Experts of a small language model.
Experts: 128 experts in each of 7 layers, 32 SwiGLU neurons an expert, 8 picks a token, a sigmoid router.
Training: a variant of SOAP for the experts, 286M tokens, 4371 steps.
Below are experts of layer 4 (counted from 0) of a mixture-of-experts language model. Rows are named router (the router's row for the expert), down (a neuron's output weights, with its number) and show model dimensions 0-255. Each number is 500 + 25 x the weight over its row's rms, rounded and kept within 0 to 999. Numbers have three digits each.
After each expert's rows: "raises" lists some tokens whose logits its average output raises strongly, later layers aside. This comes from a sample of Wikipedia text that the model never trained on.

# expert 114
router:503475476518477473477542472493499503553540435500511492485519541495523523514497481501541504515515504516508468485475506494493504498509530471438534497533498491500506496512518507460484517490492508492489495489537567517497478491474463521489468498507510542513517518536501483538519505548502526493504437455499470458539509499504522433529515510516502498502500509487502502480477511492503526478537523481537521474446505503538477514490474519518488463496461485511512521480521507486501519543503452497494496503533482490500511530509519494498504502456475503494523532505472512466529482485395507531480436480530536493482514462475470519466487482497422447486472501500507468472485494496490552513510520487534492465495467492484506515469488513492525519530498498534474487543489524466464497490516489
down0:520522521510523510525479467489543562474513497477537502526462510486505522526496499517537539467497471432510461516463525480484519500518488474469459508492558540488508496485541498511490476501503511502512460488493492528521503485518513471483464522496503515474496484479508522520466519494483501467474512496509522510468488553485479496516499503497516499523513531544537465483490513493555473554540480488503485505526532486499510419508465508482511516506511512478530479482507494534534529518573534463508509460500482465518522526495461479532494490492474492511532522492501511459491456522564542516474550578493505533509532500500478471500492465501475524520515493514521496527505471499513468480506512525484510510488445479499521534474494514476503511445513533488465502472511510512501495541480508
down1:460479440476518469491535538527507459515497494449521493546492473523529480466479539502489535509482537502484491530500522481469470530514482520506533499513487494559475562485510476516462523535514492520468483509501539482513489543531496505473515510491478501503518555474489517495466489493516483497473509520565539497527507545508484531465514478461512501497481511441507451479525495540472439521478488550500511446508479487514496478473498529470499507527526512477506486508487508499478483569526511532512487465492475500509486476498449518523527532500499470540531462477500480495500471518533495487533504483534510490517529516506471510502525493478498492505486494500472489517507461475500501543490511542527476488513484546514502489447521477520515496449505451484516478526520492464492461510491521
down2:496490477470490508529497536531511455539512522505511517537513501552531488488517484474511496463524507520482505469477549522524475505488511508493504435534520505509504547506472497455498498493508482482505486505540520542514474502469503534501494522537499521453514489526505456469469539474504507514458472539509530503491510461449481538487501490540526509504472455464568458526528495502492524533450480484546519505483477511527514529544514489485535498524485532521498500498483506533510498542521495515483469466525563518535489489489476493488463545482483459510510499499487505485503536540501484462481553455477500546497458460462508476477497478505497509512530521482485496458492483511515492484476482513502484520534483483490498499514482519560516460462499447479514486463502501522481470490516491
raises: "\n", "-", ".", ","

# expert 118
router:505476478509501488449533500441491528517521441469495503488516575479512524506503467507540504515512519516493483524479514526479499496512515488449540487517503493484483523518507537478474515512514499508521501464533533470508506485500433484507453479499453485519507522521508509533491512572499557486507462456483502454556499494522544466519522497497535487505511525517490488498477519475491484471515511500532511495457530484538483487486461541506463473515427463481511516483496496475486513484499479470500497456506493489504522512484522508504460458478510515517544527515492511493530504492430502535483462494518495508482532521477471473483496449475438483522472484502546478487468503530482540491521520487504473472491465496502524530471467502491516482522478513539494496529489529488483497489471499
down0:450459559423502565492466498504486490499504516513481502511480509503491529531471503504493497514526521531488507513503478468496495507472507503511545509486466503534475541503478499522532489501485520470488468508494519515522513535487500514535519506522494499500486497534489492508478531454531486526543466481520478482485475496517499485480473515518500512510448470506520505514530472529488445492530489484487503497521531551484516462476505509506502533527517511483421514499541517495485500492528500529515479459478546465509493505502494512467523456506518552493494488531508485528526495489490509496519421520475499482466477524553468492549460524464490487479515511523464505550541504503526505504493487537530483522490500523513477492527477481455528520504513498527435525468538524529533476459533529
down1:475467514508523497484466523489536457501470535486474448530492478458482503522527460506502499497538505526504455454428533543486485475493528523507486479512560470498538460454488476475460491507558469498440528552490554465467511505500475535487492502487491508498520459563496540511450494469495498508454486500502532498486476515474473498505506530489488500473532462505523444517529483488513523505498504491465478509478486473468502517476535492496494509511555476510517508510541525482492517490507516525477472513509511519563481482492507487472492523442492479498484485504498512522512472512517520503494542487455479459502511460462484475521519499510505466488511495518511511557531514481514495516481504509536461507534490476494502526478529524507450505497493484502479501459490499488514523480512483
down2:478521520471469515489507514563489478485530521519517484518510513534513500482519505486487487493519460528501522519502487516478498503531469490502526495478466517496491480490483464491495475499496480512503465514475524502489462487501482472516540506534513510496488475462511478449527494464490467523513501538549520497459486449503456502507466482488505505494488489503554504488417465543510522511459498514528489484493523505506510466543473475504526556517517530480463497480489470495490480494497523485476491555516482498476485519455566479474508532527516471474493487459509511511500502495482489501455502486498486544438458547486524501455479548525528485510551488488444523525524508508541548490478521527494474479467508496519510509527528478520478517506564461504520517499560479511519481478477493
raises: "\n", "L", "In", "|", "-", "C"

# expert 9
router:514532477506465514510515501495494528507492494480492501507543514501506522486534440508552487484483497472488504494490464486509497485427504494488510487522456485514500521491521509502541480490504480526478485508533546511503515486536462527493474553517477471504496503506485500500546493494490520475479500474539469492533496504504501476538523521526476476479540498483554481474470507487541528474488521534542520448463508504510505501502483531494528516452493450512483526443493539524538464523531443490482472478537500491470492529502501519527517483503522532449530527459535496463499517495470464501476520520478467419549505515514487518499511517472450508517468487485507469484534527511479518500534479457510493437498483470501505513464495487496526513495516502527501521522494541499493462513463455
down0:499477535463514501562517512473506457536467535479505505496530502512454533430552514521527520538521469498505530475529490498555536463465503465448522542513519533505485478505496503510494454477513571489490495503497499460513520511536492497498506531543531539487505512459535485465501499524473505513483544462492509491505509512477488510471529500495547529511491462507493500533498524496487465506471517506553526478498543465519515534497531530548463492478549513509540494493489474467472508506504519471483509509523512474528489484476511496491518517507571497512511553486507512530552470479472498519494465513491506497532503510495510477472513497548474501513488497489477531513488500525527497515484508438491510515489529493502473477521485482486507493480524499473497498458468508518557547503501488
down1:526485484488479471482458512507501497533534481525507492561480486444489465505525488509510543532521494498531482497492487494484514510478533536490476554482528521465460472500527519499507544493451478555490531461525526489477506515535471479501506469485472476514515497508489469475484515535526505486453476558500499527493497514490549446478478530464537531515482532529476497515475489511492514525554505485525531521506520488481558558478494496510492470511483495483483501554500490437506484492497511531514524497508510498503482517460497513519505503474514534491465546467508541488538502467423488561478497472514480492499459488481517505468455484496514495503447473505517461468473513516497486459511514514507503508514509460468555509500495502491480495500504527527515479510502501457510505509526509
down2:475508486478488501526498539497517525498498513486492534525506510477547498483557495523535491510479492492487508564493491474465520503509457510507521473481471527513518507547502498500526474482498457490512533519541533533536499491489534518475526567482464524484475497465500533524494515497506514533556513473497498446480473499509529499527476490491475513527528514449466510502543524454518512501514507505511475465456503509491488480499506462508491498477488493498475483539514580451480454470487521497486554503473513453476462476516501488516465479503490500497532491479480518532484494464480505515494537535536516483487503537453497510508525490476486483490538540527518525526548510503516491518524510490566483526451491475493488510491465511535516493525499547457473549489466517512500528526502490
raises: "iot", "ok", "itch"

# expert 111
router:480491537504490538475477483487507544490502504487503476497507490501447474495503482492476531493538518496539496495486502500483517420475506508467475506540473516509535506482588504472467500525511515485479462479516517519528505495503488467480500484535511503497542522492497542505548530489472502492482523526574480517507475485511524481511515493450491529506517521530530492439453468504506507494506506504567528486475502519550519488464475507534471502452503512467497462466476487503469541476499483490487494497520484507471476516508484487541496499525496547496538537518499518455494495487477511491530500499522547498530512540487471485502532494489484476461468499519525484499482484507455530466482453526512479479497451466483503545517496466471534491526477499553483482539488525457521485495481490
down0:501465502501504465471517467478453490518523476516494492554513529485461509523511486487469488494545508463476460502496480483484478519476505505498516483538542540527502489534476488530487457563514486477471446485494517502484472492466492508517475490477498496470470511494482491476524511504494450524514500505481485531504469510510493515461476475531531503455500513470599499496495498472462470509535517492467449481478522501524510531475455529506547496489463485486498548464510503514481494472524514491488476503509479514496497548497510520495502456480503526524519488525490490461501470524467497518505495491518527494523485473482511513492507477508478501532502477455509466516509489531488527539458444474518458513492503448523502507543545495500498563468567500544478504505476497504474501501460470
down1:484543472508502486525456475471499559528506459507530503506521531468491492505480491480456457473484488538503495518493487496480504517525505450466479539501512470471479488533527520477518480491513493459492481516482499475508532512504502472466506517475463533483528492483503467492490489493521503473488453469479506541513492469521477471501514457503497471508560550508476497515481442501520459464490472506474487534521555528521512477456475508475477494498529498559485524504491469471501520490516550504495535467459459496500510482512517501481497527481490469560513533512558483524513520477498495542459518463493546517466468458492496526506534468532464500511495504548490487500450505505509460522503516485497489478482490492490511489500491462526508547465511543494537476518485475496514466463493467
down2:466512494484487491483511538505471530514502513451541481483493500482514509471522502513522436490494524488517510483481524511475501510536495459474505510541500478508496516511492466528520526517490532512494493499501521535487483473539474505505493483487528529484457470489570522443504486525518520515471473546525495517554467479551526513511478466467501541460496483457474457493519536497496494525476539500497479486510467495518490482505471485492510467504516502491524520502490495500487513511487502439495482478498498511492534477461468524508541489508533493420534509505499510471511522511509535502538546456507531486475535484468504517517457487473500500534519452492467485506496460505502524514474524519481491452484474529518512502493503475544507444487544468554512463455470467466493451530503501
raises: "ok", "est", "ap", "id"

# expert 6
router:543510492458524470512508513491474525551482479464462450498504484482500508505524469535465464479501513513479481510535506519503504506518506526494482481498519511475494479504490486515467479506523522493520476499541490531572507443493527472494508522533519458479502524496521525483542466540471516493513452501497485498540520494539521519515463538496491508476518531545490530485454501487522497495561533507507490498500515502558487477514533501550510444497479544473496498449518520468531511490497472478443447466487461484495493469507490525536532505461511517522482486529467502485539500532456466511489528496544499488537523486494489501504513520457483510498513497469468489501470469512491487466494519529513456531495439478515527485536520481481529552502471499532475512487510495501536513484499482
down2:544492522491487492451466522475490553470501528481536446516480531496494511551493494482487521518471531540509540530446483503523547476459517516501488537505511474478519514455489495541457531508501501473470523474505488515523508489447515524510479495520484425526462479502518465538484502501473475515490523502496472484527480494553491490542475504464506498480474501495491521520496491533538491513525473537517517488568454487494487501484469491517488488501488495503459501512456531487492487495529506511520533479455455470456482523453515464497491487557499475510481476514495504512493496483474492479531485491503482473474454533519527459500496517508464500468526511485491549489478474473468562496480554500462525533510492481507512516509511458490489484510484502512529539470521492498505520493520504
down3:501520476474527541480507484509491489492489501498540488474506455538503529487497491466506521494531490523493494513486475504513500500485530529459455481499527509499542458470490529509490478510476477500510483501488484437514468518491487495540506519481491509487460530524497459542465567476487470467478480534505504484506495508507510508526517517548538490499515499505497460512556468466483514513472505494494500540557531512477515504509483523481494488476472508527537525475537485503509526498552529480483572509494518507576487471503511518493494489505450455514478553482500500503471517522493532459530559517490506558505546503517499521524485489455488499515512553519559481498500508484479472526497530465466468507487509547495518485542469478501520466543499511480500469449487476501504498490507501
down4:522526510495517500517543486475539508486525534514580520513507529482523498463447523494479466495507465442498477505535458499531523530488495465466506515470488511471473541546484521522490478495482505493515495478499462500467523514544490540477447557488519511495505464439495494513500533507481488477496468470478481488538518496492516497473485475509494458502499512493507513493524483485539565521514518513458542471531505493531504510487517482438501488492509487511500508474477487542506547501539482488469507546448520518480469519517470511523510507504514477503555493516472483467507542484509455498482533516504491509481508528500535516482497521525528541493507517526466500471530532507524480528484497507493505519508481547511484503502512497483517451514487557530516517491530516547469470476544519
raises: "rac", "ri", " way", "rap", "rain"

# expert 14
router:518488530512493457524571478518498510503473451451501480474502533497508477512524421503503542510512477472532486514534481504450467461480556485517484495521518485507492470514513451497540496510515469485475451512498511520549503479483470472490471492491497507471513508480530543493492506532462533485507506509498473514486529535508497475516484502506529496476488514562493525451518522464558492492510549508455519527489535489548537524512450466508512480503472489475534517489500527495505546472488497483488492471516458486484464566513511509520465496480498524508533478467465516481497518535503489514528483511518514485464491520504490505498467513479484484448478470503493451481508511557500532507526486508512521477512495471491501513477495495468527522518490512513502536516461467461478477529487475
down0:489512506487530513522463498454509483463484528544515491508510510504508528484513561537515541509490510533508516519534517505495487516563486467530493455507517504500559531530519510503510497552505539465514529485483496508479482465476500470480502462571504473467473498504491502457493553484501511525443483478528532496497499522503552502499510499504462533515452490493529502517494530517497466542458444492504501439478446490457482528477506509470552492472493505498508488514460449519515508499490484498524493515513516530503519488514482514536506478481507493503532494482528511477535527503532483531495523461528501497480518452507564469517511513539508479520472473481536489527550508499516495514458476491479518493507460525509549510505512468499534522504511521520505506511515498513533474450486512
down1:475512469531522544476491480495540519458499498539545509479479485491482479460517478452512480504498520470495460460497480510478470504495506501477505470508467520524523520458508497529530457493491469484557498494516461518500475508452483511483485483502512503499470498480480522529515481495485493493482511533533508512500498522452544504467487485500496521497498488482512489492515524525505499475456506519489507446533468511492530486525526519526515498473499512475477513487501528506484495470512529440509557470476456546460434538491488553457483487536519516466530455507478546501486449515493451520530502506487501532468497520457490443490519502457496531487520507488525521504487472517495492502531558517516515522495488481517509485487495467500542525495513472531446478508456472495568485491523486
down2:502480506502502471482511502515524441510497475498505512512463541482485486511493482501523512489475507462510505521516538521445499529519496510503495502476496539490468521474479491491518493507498469513482508514487492487502496480487482461478437501458526467538551487530485556459481474564518520540518487517493483496487472490511443476452465507507472493513481512468486553466492496475519523491501494484468507470524488519544528535483499485519504535528479534510505491470469486535492516516537521545552501485550504485464528520480534483496503510517505520518475483494513522492524448537542512532513523490466489518492524508487449525533511490486582451477533507516515496499494471536466479507532503503512508478571538501506510509508537480470494507478439484525512477479491467470501493504536525
raises: "ents", "ent.", "ent,", "."

# expert 74
router:541470473505449504514515472490459510554494485467496450509533555458461503492493469519481478447496507519523519530539510520532475518515482475483512508507469495489533486538533475487456480541533483483505500467496530540526535508498524489484493478511480499481535520464519516493491500508479551485489482477535509484522526496512479517524527484522502493484544519530480496484502479494517452475506516546513498475469507525567514506466474495504481489517479480480506520497494527513494527487517521500523476497552444506503503515498460500555512466511502507464496497527488502521499505460490452486455510517510531505489546546491465482513497540512484522491482492482473507487482464575525523506526500515550453480440471489489493485465457485497503548510520506527475483499475500519474450523488487
down0:520475522509499509512511498489486511494544506486498509509486539440489482493487519509515479469483516520540491520501473524509461516521459497504515479466515505518558491534523533517483474493484507470498531509515475516484463469522565473508479523455509484491519529482451529491513529493471492492500515489476479467504477504540497502529489473468513490508518431526485513503505520485533545484489536498516448493531509487501512472501470489477502501543457477522537520493516506471471529496516487490478509541469493491520473473426496493532503535490480497521528497526490531498540480522491467514486485513497484453538484459488516522584556506458479553464526558522490508519497543502458483489503533531484529529497507550527519518471493476523511498461511526493538528483479483526513479470492522
down1:496501514493468504493483535540473511494451474544485522530534468520535523549533507526507518517491540466499467507470472514518508512449505489464489506507495509508511481526522511492460528503468516519498487496492504544503454458526524513498525493487488515517563516477495535459504482510520470484492532495530532481492538477533535512492506468499476512511509493519519479497494511502525504519484483516497509509501554510521533497534514500525465545507491499477533444434489492473536553492504497458492495514487527498541475508465496501501473508543532557471522509471488511498524513531451483508525485461529532476509507435504519500499471549474489524481476485538491464487532479507494512511479440505444485457542484479468454480473499468468460481513513510541498524525492529529499489510502482
down2:557461493478515528460473507523469546505508481499489546488506516463503491500491517568468533496469506512513481529515484476523466473489566495528521498542480489505458478535551501524518535493495529518526521510479505496540521462462459466503484498486449480518542522495495492505472486507493482490481455520551458488525489493469531513491494489513541536493495497513534509468526493550555506466518461465504487514481482489558510481494467467471522523522511516508515506495479488503512467505510506511463482457495457490510535491467522500456497500512512501526517518489484515505469491524478502493508471502504483552523483461511519552516495503492486466480517542465514506506510488506471513474512534552486514533508466507513502450489469514467487507492507512557521474496523498500512534575492480
raises: "ued", "ey", "ows", "sc", "back"

# expert 66
router:511535531498524485514533491483465536507521479467489468523516507495519535463502465499550521457474519431503485493554462515550513527482485472471500497511480521471514526520489482499551436512522502493481443487540518482503524445491491475506487501508519467539507502543495502481510460516471532491484473469504434476521487510523478447508485500483513484463513531490559485469483513478504540448483481490536513487461504480504505496458524485549484498514485507519529496482515530507487494506545451463478456492494497479500489531502482520534496476497529540516513506498476507521460487512501526506514532514502543477500510500489474518523518483478493465514487515505498462494523494550489496484516485463538489516524467487483530530537512452501487491456506495510516533509484474527519480513451450
down0:515510500458490498510490526503490530528533477509505503469505468471501510519518494532485516519511506484530518539510498536473508498516571477530428500473453483488497508513511496470488509502524488522527469496489484539548485507478458561460498470494499492530523517486491512488496512543488489488511470499496507487514505502530504469533489487510467521483518482504527525466474466481535513511517516463485546497462459491525523450469483486510519480497480511505531503519530514471486520533478536523491471543517485536510459542511507518521491487521482572493525467507459525522518504516500490460520480521540554488496529497468512463478528501480488517438478509500452494508479494483508541513506497499543481509540514445484433512522526519497528437502517466541500503507495524510523507554537524
down1:522507498475465474472500488502473503505512513517512485504481481532507512513512462517504494515478507507479430480515523456496475497406453510508519498520518470531492460513504502498500552498517536496436529501516516485481501496518502468501510506492488506485427492501517532515461488484463457518476489523514443511510489463522535506532511491528496476498515485520467470517529513475507515466428469507529437512508513546506532482497505491482524464502503497429480516504512473505518496459451493461509493509515482532527491461546504515463512501508511534510496557491491516506495454493500518499533516471476457504442464510496518478527549494533491523501526515545480506485511457501452487464497462540477531476512472494516490507517489504487501508492484518499469507489461503488506517513490463
down2:508487464463434468509509515495467520518501520492471508551547500518483485441492520487467498519486504505495534505507520484471535500491509480485454550491477496475493519522477505466503508527515522473501508504480473483487481507474480484475455525483503467473478506481475460477493467506525503509491448530510481478519516509528494492512469493494500466466461516515493517535564465495501509531542476492509485510490545502461518410496468473499480487528515515515519536487456487460480498537513486472504506495466533492513488545524531515498483484504518484488500533493512559476484549534524470506489490502519518471523479441466548498528479462521494456474491551477520499488496483478471563501506502458515514481523508509501480500505509487522499498539489476560476524537519506506457497538511514
raises: "ids", "ians", "ists"

# expert 56
router:499519507507451471506508452506504548488462503485474439524515508497479484461525497521502498488486491496513508533476475504531506460472467497474495460513509518507508499482506485504462501532500494533466465469521530508548443439475486469465509514493516459479490536513483486516517510508496512470502473512561493523457477493533485526518523522508530505444492503505517528484488458503519499501535523504541538487473495489500520474468493530523485471495485545492513505490482537516516498494522464479483490486519478507467499511492475497517492449497504474463545521518460526436536507529477488510480509540496477506584489518485453497477494529508491514465504444515488454489480500520473477463540480465508489524470479453520507485554487492521529495516453511522466522510490476512493466473483471
down1:513542485473535455507553508476471509475523529465475510474512514510492488478525464462479527480513535486513527484488569457520466505502504518511529468495499518494513514469491516503470509545555504529540499489496501517507518524527531470501490515550507529510487484457491503481537523478505498470542505515536509486498484475512513501485459476532523467535457467500474481486524490498507523522500445525522512489506468475489489523526516530527527526486535515460495488502500469484490545495475480466469511528489487496481499497517483511472483497520505533552505550475558518527509509515521471517518515525493425490488547549561462450487519542486464499491457447523503517504510502506500479514510514519491490513507489499505495477474483497529526538502491511497467475412479478507489513519494490
down2:460486484495455522515489486525491498468478524506489445482514501519491496440472461495498460471520467478506478477450432471483532490496473514529507506493511507529516487510519518505503511496454478500475517486495487495542495499533509526554502512478480501519481449494507509508477491500529453523482502537491532497472501546464534462512523518495526532523529469532513451486478504486490508477532475558510520514489481493531496539544557462465523464476482546458496544491512499507488524483500495515485485517482485475493500472489552535496493448497491505469492507480527497518494492510457544514521451520494515525496468459479524452503479537507528523525510458514480467497505516492555520493513469500523490468520510486498449478510453504524488544502494470515529493511478482458531536517487522
down3:468537432529505491475518478510517516515484486510421484482516482512445516511498478455496478471497526476497528466522539463538503502467559519486505482471510478497500510467474482501518501479472490534508500504478527450484502467496486497566488522504516501485435515502508480512498515485447504488527509483490488524516489500442472489480448477478540507509517473489476492461455461499470515536495514462517513569499495545543477532497519539513536515491493503452471461485524513507524542470520489490505513463507488487489480443515483542495485507513487496517502515483479483525502491489503463542536469519494519501500502521458502500468454481477528526500521508473529513483533464548476487501515500503498470533496485513499506506493521494497523490521506443506534463520504464501471498482510459
raises: ".", "tt", "-time", "ward", "ly", "t"

# expert 5
router:479508514521463523511517495488489506513511497454527455506489500500467520515512432518492492494503468506529518558461459503496502507481474456467476489506491507497516503525500504510491518481511444509510452498503520479522518488468501482501489510534523460519505562496525534475514497487508505495497504484537498497483531499493480496507469508456537488451498495518575506478469491489531488514488513525541507471481499494535519512491501492511507532503509499460461543450522534528491499489505511523511493507497464531451516534477477503526463465476518513479489500477435512460538473526452481482455517523547498491513463492497502474484466517470453529510495439508531465511514495543486528467506504509515514482511504448478503465539499438478495534498509500543503524531489515452489475536444485
down0:468533477491472507488469462525523490492500496521511520539510468473472501531582482522554536522498498456480469490466526484491508490499508453501498500501471498508502476497468501489480462519500527493459497519501500495453496502476484524523496474508557501493489475498523453478550475501478488463486492510483513500513499470449494566500519513504520484502481515548512544468511456463526460493502491493489488484460464507473486508550494510534496469522517485535466473466481491483499474469491497468530493489540509527493503450450513506478492452476515494489508485513489488508565509480523514449488493424472518520517537443506507501499478499486478506528532500478543466483524503489498521518511498467471467530534470459523453476536502523485499485461469511500511468508491508530478505485516512
down1:514521498486472491496491556522484545482512483493487506535500548498503481468526510486497538516495456477543487543509542473495501569507513508516516450499492452453531484482489525514546490485513521513533459472473500478488493484491490504540470482512540545483484529542513497518465485483509504506510488489485510483499533532540481488498540529515502473460477543503509508498495480506520482527485444497501544475501520459466491467507482505463537531488516492536502437492531502445510512462526468505459515501500489502489497527490445486519443480517533485495493526471534484506489501530494504483492517501521518491460500514512502522507517543494497520445524512498524487520518526514446507503498530488463526519513493515439483453514484536540553520496516447534482486504474494487460504515468497
down2:475528486503469552459461478509462454459504478516501509516477524538486470546482536459528558448490457548488472507507506465512500528461498506509504512522483465523512492483483507531487537466473484481525499488534504515480485540512481504468477474482511537504452465511523544509464533460506521474508495505537459544475483496496494494487480504471484484528475506502442503457468507483507492523507467504527514492534489479492524476550487508490481515508514505494521533483496504471521509504456479510491534508576525480508534512545502471452468485503476499474516488516520504483515489502458496501468544500489528489513484502535512519506512497473538481489487497516534530485504546453504504496486541497512525479534516528516516471472530497456494515523510458525525433526525495482468492531478511
raises: "ach", "il", "i", "ok", "el", "im"

# expert 64
router:510464470550464503519526490477454514492518487437504482494546515438469473433505498490526453489459511500541502480439481515529510519474496504466503527483504494502478470496519492460505509524555484515465496460511537490527522488491476491477468503520509496493551516520510510542521525510498562464469501459537496483508533512545478503521527505491517499456532524534472491476480487487527478468500529510498490485465479518540508450466491508468457483507490494471514520507531520561526518453533541517489490494509452470528478478463484491543504480512470539481497483475473520494509490475493460533457516533511485473504486542481477498543504505508501484502500508477525492536467487556476515511505475543527487521459502499517479498503503498522490494485512509490478501528527500493495508517515522
down0:521520471545499488516515564506523522513490498511477474506519490467522470486506496493516493511451463512524497540505489496543506497505505513484500431488462478487492518547494445452485482504551465530546502499474472498491508506475484486525461510484503481516478492525523475470485433533457503501506475476496497524486517458506476538461490518481483505479497539480501506517518551525547511490490486503503529485462528474471481538476515498493490531488514441520506484494518534513528452554517519467506483457504526504532506519505472508525464511538520531499470454518509513476506524508497462506510542527508509558467517482501501460478509484497471494496501485494499469485503475521458466525511513486534476486517520502469464492496513486499499508480554481517439454452562524480477517505502494
down1:509503508541520481505503523510483485515458464483494491521511486518488518494471501497490508534503521525484493514561498466511509557468469479486528502527501469524533521473510527470487514445541520484523512547497482483491462513499482460513500532549538499515514528496520487508504510476528524496445515491494543503515503504546527492523471522477477462485518529510467475478474500513513503492469440446516492466532500539480467498535515524524477482502496502466528441513503509515473497522512513538511483503489533510511499473588479467511495456519483492476511493510509510476481519505509525469468486520532482517552481538520477453523462519513493519479500533474501577513428488490493473529503503522491452537515490528479485497526488524461481460514481494489479499542495500500505482516464472
down2:506454458505511513521508450511534459499547493485519458511527490457498525453494543467496467468486514491507530487487513513499493514525498520495497457497507510522545542542535503484491521466472468501504549518491456504506518476539518512483500512525512466523563466492487476484493510527495482470523495467498501475497538465481448511440506476542465519555508492444484499521481513528497483497488525469507494420480489508472484484465521484460502487541471499524472557512502497547509467477542511486527491512485505513493523489442491520495505508473516492450523464492447496507483500555503498483455466533478513512519502476482504514500494516489515516515461498478491527512519444522488473512486495498487503513509545514541503518449477525532496481469511493507487496497509511503479518500476536
raises: "ore", "ition", "outs"

# expert 98
router:499500535474459475524521512486473531503492465433501431516524544475490526488516439483500503458471508471510497492478465533516522477484473480467513506514494521482517476504496486509506472492497516471472453457538539484525526450460475487469500496507493485505516522537472445477546504515480519479532461482541484499494513470534481487502507479515514476490510522558516456467461469478522519482517503471484523502479514485555488501488502466535519475505481496506484530479502534524450538513501531494454501462520485507486484532474498517485455495491514540474510542517474517463539505453498511521486504524532488479517521477491464505484458486475481509483495492539475507485507479518477511490508491511526509532490470481494540505498485477513490480515460514523511561541492527500498441480506455
down0:489519514506525514476488538482517484517471523503526519459511516522528524530511477466495494468508454503506502520507519496507512503504543456465477501471500485481494552501537496511469489517499485476428483532479460507496485526445481508520465540532490467483526483524521483475514470508469512508521467487506521463521506498510496488535492538503511483491522473498486500508493513508510510513531461483427521463485528522509477475498479483462525522516463526541493501554458509498482537449454564516513475478508539536484476484495488505473468531529479531498501487493477474526489543528483544428515458508543467526469498447527533503454473519471502487491500543498498533494500507473493519486494497494469506519545533455489468514529480479520498461495522504501486509507451519514499483521474492
down1:508478520468468510493559477485492465491497491537518456515494466451494486514500507479486499467503459480494489481479547500519515487487531491466467475510514506470481476502512493500548478479448504499498468504477478490521498535447498500483462568509493494501472544526489513512498560492477475454516489461507512501508462505545490502477493449496527516478513534482456465480495489461491519523500495474549536529508535522527468488491497461526485501479512521479487503489515501511569482453516527560498479558527480464489482507503491510514544463478505478490499483544488510477518515477494519510482496510498468505481515525524494455449493528495551466535520504474507479508453490500524533483480491526484541472469539460500521486506510506486467476520543477480452506482473515471515474500508522
down2:503466505488496477531458505488515521501476496483474515476491506449533453492481522536470426504532470540489524509519490525502504462481506457530460524540479503518531475492486486482507523505542506477520500504517524517473549521470537473529506510494497497472457482509519489501481521504492500467492547504479549499504473520501500525491504462462490501522470520472550553472514485500479490478505529448513496486497545518477531480492512520503476489486512507502473492512494505514480517449477484458467473499495529486525507483481499532481467528486499507453526507509523505548477505460509534499474504432500532511461474533452515505476500475497544474529525496516525524525476501482516483490491521528530544525448489444527457500484483472479516456483526462501485520491526491480552493550474519
raises: "-D", "-C", "-L"

# expert 38
router:542492457502466495504524466509466485561518485474512496479531518485532459513495512490507488510497506471533459501464490470491514483507528503477499465485481529479506513509500506448471510562480473525510493504527549463491498521451489523478474543483449526462558506544454460495522539519504530487454485467489516443516519513503518467486519490519478469480499503485509491491470510517514537499488486498537526504477479515527502450478502484524512484473496510491502540523524483495499487520498529455519492514531479485480500489563515489512511482506508489494496522533463513475507474507452539476484489487555492537502515460503468499490524536499465485497485481558491503485519473513483541497484528482498507509507492505435539520461525520499529570516485503525477478552460502464492527472499497
down1:531507473486493486485522553458499507535479507502493482518550494488447511494510518462465480493529536503520528513487537491516498525515516536481469482488524458508466496505494436450479513507530478543476489490483457512509534546452535479487500508521494494461508483511537481501488538484500566508473501521498501508481506465469456495498508464489494495503517496455505498490495483552514510542463532459522476498459490525525479503516498470556492529516507560438485506533520474517500519516473513451456531474505539488526502502487502500498519495494495481489490483497491486540519480511548489487492498533450541474470478522516483510490508519532507461496475475491514562543498532497519523510512472506488532519463484532478540488503505506520485491493512550496500512548511468451504510472463486
down2:496536530523571497512509513538520504488509520471542518466491491545532531472526535491506489526522519468498523507511483499508503570509482496530477521517508492510522486481524497477532489492500524524449469481509490490511511552502477494536491472485437512510477513496507462534479467471474490519480531476533551501526510476488519533477500513475474470508533487487474488515514553555481489481517476501481477518539497476496519484508493480486500450474548486500512489510548517503531480505475544498522459491505447502486488496529516535533442490546473493531451451511522488556475496511503480513496508482493493524515515467467509514487543487486532543496519524477487467518519479517486490512448478489452480528537522531492530478535492515485490540478519492472515477482498485505521553494474519
down3:525496499476499523509471522486520473504498502519511459577493504436487532506523502486486498458476500510439500520464509481547497531457513480505495524520509512523501521513501467501494485453472501494468480510519532498468509520478523500495489519473452532500478534516491515528460457516512490452517532517526474488534522502489465508497527491532480488496496503515472488504532469487541506506467472501514524470474497482469491535525513536481498488489475455462465502571469501546512503546463504525545503534479524479449484584461491497506550510508484501483509522494484493500498498456469522498548511476469482494508516494496483542472502468494503454472531482525491500487507519521495503493494495483504494545569471520531522483505486535513532487516515450465525493504492525518503458499466492
raises: "-", "=", "Scientific", "\n", " the", " The"